config.yaml
activation: "geglu"
balance_bias: false
init_std_router: 0.0107
lr_router: 0.000898
n_kv_head: 2
positions: "rope"
init_std_up: 0.0361
lr_mult_o: 0.658
lr_mult_up: 0.865
Below are experts of layer 5 (counted from 0) of a mixture-of-experts language model. Rows are named router (the router's row for the expert) and show model dimensions 0-191. Each number is 128 + 24 x the weight over its row's rms, rounded and kept within 0 to 255. Numbers have three digits each.
After each expert's rows: a language model's description of what the expert responds to. This comes from a sample of Wikipedia text that the model never trained on.

# expert 32
router:140101085121112142162101129130156148145119135115104117118142117123124120117094100156088124115160123125106103125147138158134139129091130112137111134105145153089133126136180198129117139110111121127104142143111128142145146189143133158137084072174094160126151092132108151124121149094164114137169119142147134114144132142125119154125140071144129119144132164142133147089140114083068183115180167070124122111118168131096106153134169139161094110156122119157118113161176101103131161143118098133140109122118150096139143162106134138125123165115141130149127126128149142168121109158165095131
It responds to: First lowercase pieces of longer words after "the", "of" or "a", such as int, comp, cons, recon|structed, elect|oral, det|erminations, pers|pective.

# expert 8
router:130108092127146117158069166144114124145096109125119142128153083120121124122095113161079131114170103141127108127144109130123147123121139123118112107102102118113126121125138204168131127134134139124113142123130127180108127135187131145131128114134098141090108095177091123170080130116115102149169115115133130083115132154089101180133190106115185140092122115170132130089124145111120135086166150102081137118129149130137153169124145081105138128169106166155149134149112139118094112145137102121113125123131124103157157113151148126128159157104141146164171126140120115143112103150136104129
It responds to: Common adjectives and the first pieces of words after "a", "the" or "of", such as financial, political, municipal, New, km, surg(ery); also backslashes and Japanese bytes in LaTeX or CJK text.

# expert 12
router:112092126133149070183132191137142120130106094140106129109156096104127112108100066176112105127163142144136125095171111164080135131149117132140108107101103106116120105132110168134123151115134108117100124127183146122126103145151100165149109090152142133133115099143123112108108136094115119134172136128090137120161141118101128139091131106144153136136155207135154125129144109121129118126152137116100113112144133123110094120115148131143113130110082156149093147141151103108102148126130152143122175151135111100111129102107200119080114110169172108110123126102124114113158107124161087141
It responds to: Commas, periods and colons, single capital letters, and odd word fragments such as Dr, Ch, og, and the of in pro-of.

# expert 58
router:102134095134135129131146143117111126122114100105123124083181119114166173136135130112090174140156097129152145138164074120105119147105105111147105117147145105076139156117165143166132127151132117144122149126165147164114091119139145098121098089098164142093159109117104147122126172159150139128143076113113122061148170144110128157161152081103162125144115130144101116097160132068104107102154130126096140117116187128122112130150096121134124097151123157128111114130117072135103137140115090109133131120165115117130147102138129150118146148113134114136169141186088148142119119111121120150
It responds to: Short pieces in Chinese, Arabic and other foreign names and units, such as km, sq, m, Zhang Xiaogang, al.

# expert 50
router:109128083107116134156098137144136128128131093109066129150137088096148150103106113157089101128145090151127136104151141139086134128161101148132098083131112140058123141105150157143155145135142083132112136090128126167137098116174117151135119076145081148120152126143082130122115144135102119144149062101135136104142146141122128165133111117115165137129171167158133127072157117088111135105159137119142156134123162167124117116139141150117143151133101116175120140153154107096091117154140093160112127141125146099097171114111143151122125161120141128141128171152113106143114168147138104148
It responds to: Opening capitalized pieces of personal or place names, such as Ma, Ha, Bar, Bos, Bak|ula, Kel|vin, often in cast lists and rosters.

# expert 6
router:096125111138136110162092154124110147186164136134146140135101105148113161136112144126116129152183142106121132109169140107140188141076104116144108103104127129097090116129113115122137152124122118108103128095147100122139083163146085127115131095135145138113123119111161106117140182118106132122133103128146145107135118136090163126073128114117157158120134185146101129116149122083116125141128143099106168101128134138154141128179158123169107126132131144173054121125153122109096126139092130140102151133139137093130155124087177158135175134150167104136170159138132116089102119157137107149
It responds to: Spacing tokens in tables and election results, and syllables inside words such as uss, apt, ld, urch; also present, supported, project.

# expert 57
router:127132128116135150121099133135171150132127129116111124102100115128137130116097157128104110093107115114157154123144119114116125135101140139141086151152115091085110143098111165168152116131131106121140135135176123109141094135143133110147108101082133151121151149099143108120141188171107140177099107123162074132176133130122124193130180116150187116122141148135120122086132140129138102092140156113110158125119139163105133124172133129106091152162128180170082101096163115110119127126146084131158121142134108102127166113156176172145149148096159120117166144133113112120136142175114136129
It responds to: Diacritic letters and endings in Eastern European and other foreign names, such as č, š, ć, ł, -ár, -ić, plus bl-ew, bl-ank.

# expert 37
router:131135112130154153139144186125132064173116138094096142080133121110167153107100133173038123124119101117122131118145099108113142126113117148094104120107134149124126154128130128152098124117143118127132158131128155106132103147120107187101127129154080138138105122128138144152087145111099161090163122112146107115134096130096142122128138104121158191127127125138116118121114132094106126118162190110133140123075142110108114154149114144114099114142124125146111154132136106064117126130123126120133134142161164079135158119166165132075118122110170078120108162154137121131079126134132119142
It responds to: Modal verbs can, would and may, the words New and new, and mid-word pieces like og in cosmogony and frogs, plus percent signs.

# expert 31
router:079088071137111128129086137153121091167132139115127161129126110150130161132124145135102129118123087131159208110124111162060116149107068140147107096136139136117104136145136144146105126113116116111101123124128164118143146158163123116119111108095125171098127110092139105130114120088099151118129153170125147088130088154091145162101145121085169144140119109152157145119133122102116134107171170079133125110149134165119134165157111137148123118142128162170107126155159111090135114128134090142136131151172131131128120114135148140146166167125136115109159114174131103103116158117122096134
It responds to: Sports and election terms such as game, team, match, Cup, season, coach and playoff, mostly in reports of seasons and results.

# expert 56
router:113130137136112082123129161136110122130123158124093141063149089122089144097080136167100104122149150147215120107130126129139135166120159131122129075120135127099115145138127157167136130121164081116123158124126153140122091149124105130119093104124110140105179099141154097134108127066117150114095137116145120096178162168117096137097107077132139134102143167139154152133124109084120111115155144126113117089142120122142104131130166151137148150140103181149115097117155105109142126121148082098118100136149149102147144124103126154131136107097135082141172121108146126158126131116119131112
It responds to: Opening parentheses before dates, glosses or abbreviations, such as "(1812–1858" and "(PNP"; also dashes, table pipes and "li" in Sullivan.

# expert 11
router:143084137134156139151110193156107102130121108113106121093152124147118120091143150166109119138115074130141109107162124128134079154106109117126101129076110147079137146143136119136124147168128131145115155135134179134138134123185125180156077138116117125111134122148143122122109163125084162107169095128155130140156114120143109142096108073112138154147133143107112137136181154122078133112179145131100130084145114101144125173130109101085133135166117171139102145165133127132137129154109120125138161136148121112148130168130168157084138125159148127103122119152148109117146110158177116144
It responds to: Colons after titles or field labels (Avatar: The Way, Website:) and verb-ending pieces like -ing, -ed, -ers inside words.

# expert 51
router:134106115155101103138089166153123138146151129112091153145109098120166156102085129116087143102161118114127169128158118141110149129095145103101074141093121094118117135094128129195111111138166111088116190170139111164128114138153134170130107111152092135105150126145123102142130138114121150153148119145147133103135145140102153171144139132090118153111166115158142127084117138123105093108146161054114135090128188136116132105154117131168136135131117146179123133136131106093129137151151056146158121132125120113121140124134119127148138137143107119122165156105112138128105086124128087123
It responds to: Nouns for places, land, routes and buildings in geographic or architectural text, such as area, station, city, River, roadway, land.

# expert 47
router:123092125102118125135126094150141077112119120126103141141164117130169113131112111147125126139124130138147117090128112118071154141139085157128126077146084154109115145119133174180124174149114143121094114081129140121162067114161140137122116107108135136139107108146116145177123121102110131166150116101117133128154152140107191161155116099111157170153132178156118079088160113143115131082146105128151143149127128152130098160171123134107140149143113153155078109116161126102143125117152104139103155170187128111134132127139166156147140129114164080148141137129120098121114113107133129129
It responds to: The, his, her after prepositions in biography prose, and for in Member of Parliament for, plus Full name fields.

# expert 62
router:097153103137082105131130156132128120159186134108107112092154076137149157114117094143116172127114124133108174087159124126099135128106139134097108138102133143141108124117149114190108176087174089154127164139140168141166120125147114120129108097134097144119141087144129130140114149100095139147137101111168104159175106152142123144106143114095143144133163110151122135108146115091104104146138156089112152095094127132137115156152117109143131115150135119181135123152146139112171155175139092122141134134135129108094157082162138154094157116135132121091148181151133149139101118151152106140
It responds to: Digits inside numbers and place-name parts such as County, River, Street, Center, -ville, -field; also pieces of genus and family names in taxonomy lists.

# expert 26
router:093125109137103104150121138168109107137131143139115132085142152137158122144119143138086102128126108106147141089166093110094168132169114099087123109120116140126109095105133122140091146168135134042093137119146136137144145138107107158149129111103132152090123127107141114144077136116101126149176091077133143134173139178091136147170121089099167140141158147145135116129117116126119130125187114116130135085114124139094103127150129145152108126164132158164107126158134109112141166136101090145118167120135116118171135140147177178125162147139169145120137097134129118118135092151098119142
It responds to: Capital letters and pieces inside acronyms and abbreviations, such as USA, UK, FC, MF, HMS, BJP, KAT-TUN, often in tables.

# expert 18
router:094102143104118123161143141163108106101130128106116149125158114110158139121120131108103123137119089145134188122161128107105140137151139104161122168134093154122131165088202153131125152124149090111103139143148191174173129168157076124130115127149152163106156151133135088121107132125122133104135120109138129136105114128102184138141120064091144141095119141144083111122143106100097144131155118125104159134118114147160108159106139114135105135129142132132113098166139118102143152112111114113125140183159140120154178156117146140097112113083151135159128103188129123115103121097155108133
It responds to: Pieces of names and numbers in tables, such as decimal points, dashes in scores and No., plus verbs like used, referred.

# expert 25
router:055132083130163104173122188122123100114154120135065158136107140112193147114105133128092151133151125117139112131140124101147131127123123124131113113099114175092097114141171171147105152137119123146116128132161151144145123145157097120155120068119085141078124126105125152135119148108156141132120085107131127122156131144115124109154133131098165165147163166146115130131151118107109088143132146122127132150120197139148074134141155097126116126138117181114125102169166104106120131121135104150153155117145137071134151104147139133100129166128130138117145137154095124115123114129147087155
It responds to: Indefinite articles a and an, plus numbers, ordinals and compass words before a noun or place name, such as two, second, New, South.

# expert 1
router:115134144140122085147093159132114069113121115117108151111155091112133114098075136131115136139146081113157157115153121113100097148125099102136119107107145152112155143157159156148138139103106115117141142100143131134083112123126096106135127124144138143134141107148148094145105122055140118142147090142165102103141134141110136120136203080081175124118174142128088159112117151098112093127156138110114132125116143107105098165169138151112121130154142160115115069158127129085124136136133093149079139131169186137140157089137127129107100160119145110106135120143146103129113124130145106160
It responds to: Third-person pronouns and possessives in biographies and plot summaries, such as his, he, her, its, their, plus some verbs like coming, went.

# expert 48
router:113137125144128158111103154122115062093136136130116136108107124136117135133132126101114157120160119130181149110128107115085123121147124148136138120134148188081091090130167184153152123151109126106122138097152138140128101108113094141144102115128123167107114116132153151150116125126111109168127091110112115125180095136073123139155162128101194149132120158141114114110133110107109095097146115116168175104108120166124099148134127137132157137177132147152108099124166091123124111146152108098136172148162146131142141165127137122137093134127129106114142159185090121078084133106121095163
It responds to: Main and auxiliary verbs after a subject, such as is, was, has, offers, became, plus the article a and = in legends.

# expert 53
router:120107126143146078142094132161098120143106115133092164131162115090125096086095106145088090075153103153166142099153119138089132133093103089120109129128130140081118133125174135139115129106127112113126136147099138180143137124141139169129127082147120121131152094130127123116131119083138097161185121088140091134164158174148119136159151098101122142109140134135111125097122109105105126109155118100100172099130161154103114178102140143133119124186150145138114158146157096115118107133113119098116149177127159092125163086113149145103090135146143132137122090150136103122118114130122096116
It responds to: Word pieces inside non-English or rare words, such as Greek, Hungarian or Polish lyrics and Latin species names, e.g. vo-ivo-deship, t-udo-m.

# expert 39
router:116095125125122116153132111156132120127132122116069134124135091111154132101103141141102112123124103143136146119150112146107139152118091123142133077114101140067141130154174185117165150140131087150122117124127131160129108130167095155120118066133116137109144123138110131134120156105097114141138073066131137102142137153099122144120168120106131147126144162175145146082147120091071152125190139112121167136129157171094112122131143119117121143105115131176110164130158097062124137147109133155133149154134129092117181122101145161139114122131114135142136156146115123151115149187129102134
It responds to: Capitalized opening pieces of personal or foreign names in lists and tables, such as Sam-ir, Nat-han, Amb-er, Dem-etru, Abd-irahman.

# expert 54
router:112110099103115142149126134104131124139106105105117108115095088138149164119103156135096125118154074160157113144159106108127148141109134115144131164142154164135118121133149151130119163088101105138115115136151122154126136175155113146130120125172135181131133096167154135166102110134162110112131111092100095139149149130090122128132193100069129170138094185148097118119135117119081155131147127103146141083136187110136124145145156121139090131120097132109137154146157096107131134173147078134124129118157120140187155158121154126157127141102158156124135161129110107136099147175139135130
It responds to: Word-final pieces such as -ic, -ly, -ural in titles and names, plus hyphens, digits, based, according, who.

# expert 10
router:117111106116101113154095139104188089113172091111086129121119148081150112127133151109071148112144103134152195110145126153109096146121152135114132093115151129115136085128147160161164143151142135119142129126167131133116125151145095124127098102126125119119154134167115131157130123135127117128139106107163132131147151138096120099131129106099153138113153173135101112110139140100125123113146116107143142096086114109127082139140159117177142148137072157141110106147149141107112149148117087130104119137166109117135170087104168138134062126174169074134135125107090128084132102139093102121
It responds to: Forms of be (was, is, were, being, been) and subject pronouns or which after commas, plus closing parentheses in citations.

# expert 49
router:139119083079070113181130142164145131130122110104126111096083123114124107075118089152133116113161146103129131140118118120092110145104153138142069140123100163084107146142119135111133135146153131092098128157147145109150111143190131144169106106152101118105128096114116135163130164119093091129122104095109110134156146172138087124142135106146168148138144148130113104142124073104128127149151145136144148080156142144120145124132134137097124131123141157156130118146131131121078106137139127127121117146148138088107179120174112162173105140139130103173121165115117095125101131154132068146
It responds to: Line breaks ending table rows and list items, colons after infobox labels like Born and Starring, and some verb pieces like massacred, mock.

# expert 34
router:127133131135142114127130180142164101114149131139098127081120098083126104125122100144138132116153147107177142118170117165114152131093137140140106143091116169060134127119113139138148155136112108140142118145133125103130104153171117154137128125120140160159106123181125122164108183150149138137102111139151107107145139133104111122116137096091183153114132153140103133110120135111120163088133127130116174121138144178121147123171157127104113166146117178132110128100132120105084164173139121148151148187153143113157146120131168154100160169131132105079152116140153109105100131156119141185
It responds to: Syllables like ari, ili, eri, ini inside foreign names and words (Evangerion, Elizario, necessarily), often in transliterated or non-English text.

# expert 4
router:141155110142119160156095138165132155173124099135124151096118111136137099093104077139107160118166121117142135098147121095133139162099121121149094088149132151100091094163145116159118145157126145078106119088184141110125118110128128121110132133105105135121157115114121074142136167102097098124144090110120104106160131126131124135121111113115112145113134168124108155137113117124111049097159172125136168090111115107156151130131166110130121123158088162191103129140139090129131137138091117152143152149137116082117140101106129153115122162151131107166164128148101128101145101129156087127
It responds to: Cells and pipes in number-filled wiki tables, like 0, 1 and blank cells, plus word endings such as -ed, -orn, -itt (brittle).

# expert 29
router:126114104116135130127107148128121138130130099095116167101134105141145115132109113164118145147149132157141169105160102100079133143083095169165127123117125151133121160145136112188123149147109085112150125137140161117150138163159111151125103122138124135130138127109169102145114121103169131101134114090126108076140119145130146110094163097128179123119129131186139100124141111095119109123117129123102129128139201162107092109147156152136091118120141153161103130189147126088143098151156080144135103184133184122104158128166136144125105135115160118154128145142163102095155114117128092151
It responds to: Frequent short verbs and nouns after a subject or article in narrative prose, e.g. ends up, time, used, said, back.

# expert 20
router:112105144096138142143137170118119138191109110126133137112153077111135115107071102139146137115150103114163126084190117096101112157152114123136126133143128119131140123148157148163112132133110125152123174141162156197122118142151129119121098101111129146111098113138134068107102119116133158150149131096095115129125139130124158172168152110073123106164153126138090150110142146117125114112158152125106126099077113122107122120171149120156094129182138138136099111121218130108133140149134094129114137152150147110114163131120157155092107145119150110115155129152099130142111138168143117127
It responds to: Personal pronouns (he, his, her, she, him) in narrative prose, plus given names and name pieces, such as John, Frederick, Her|bert, Sch|warz.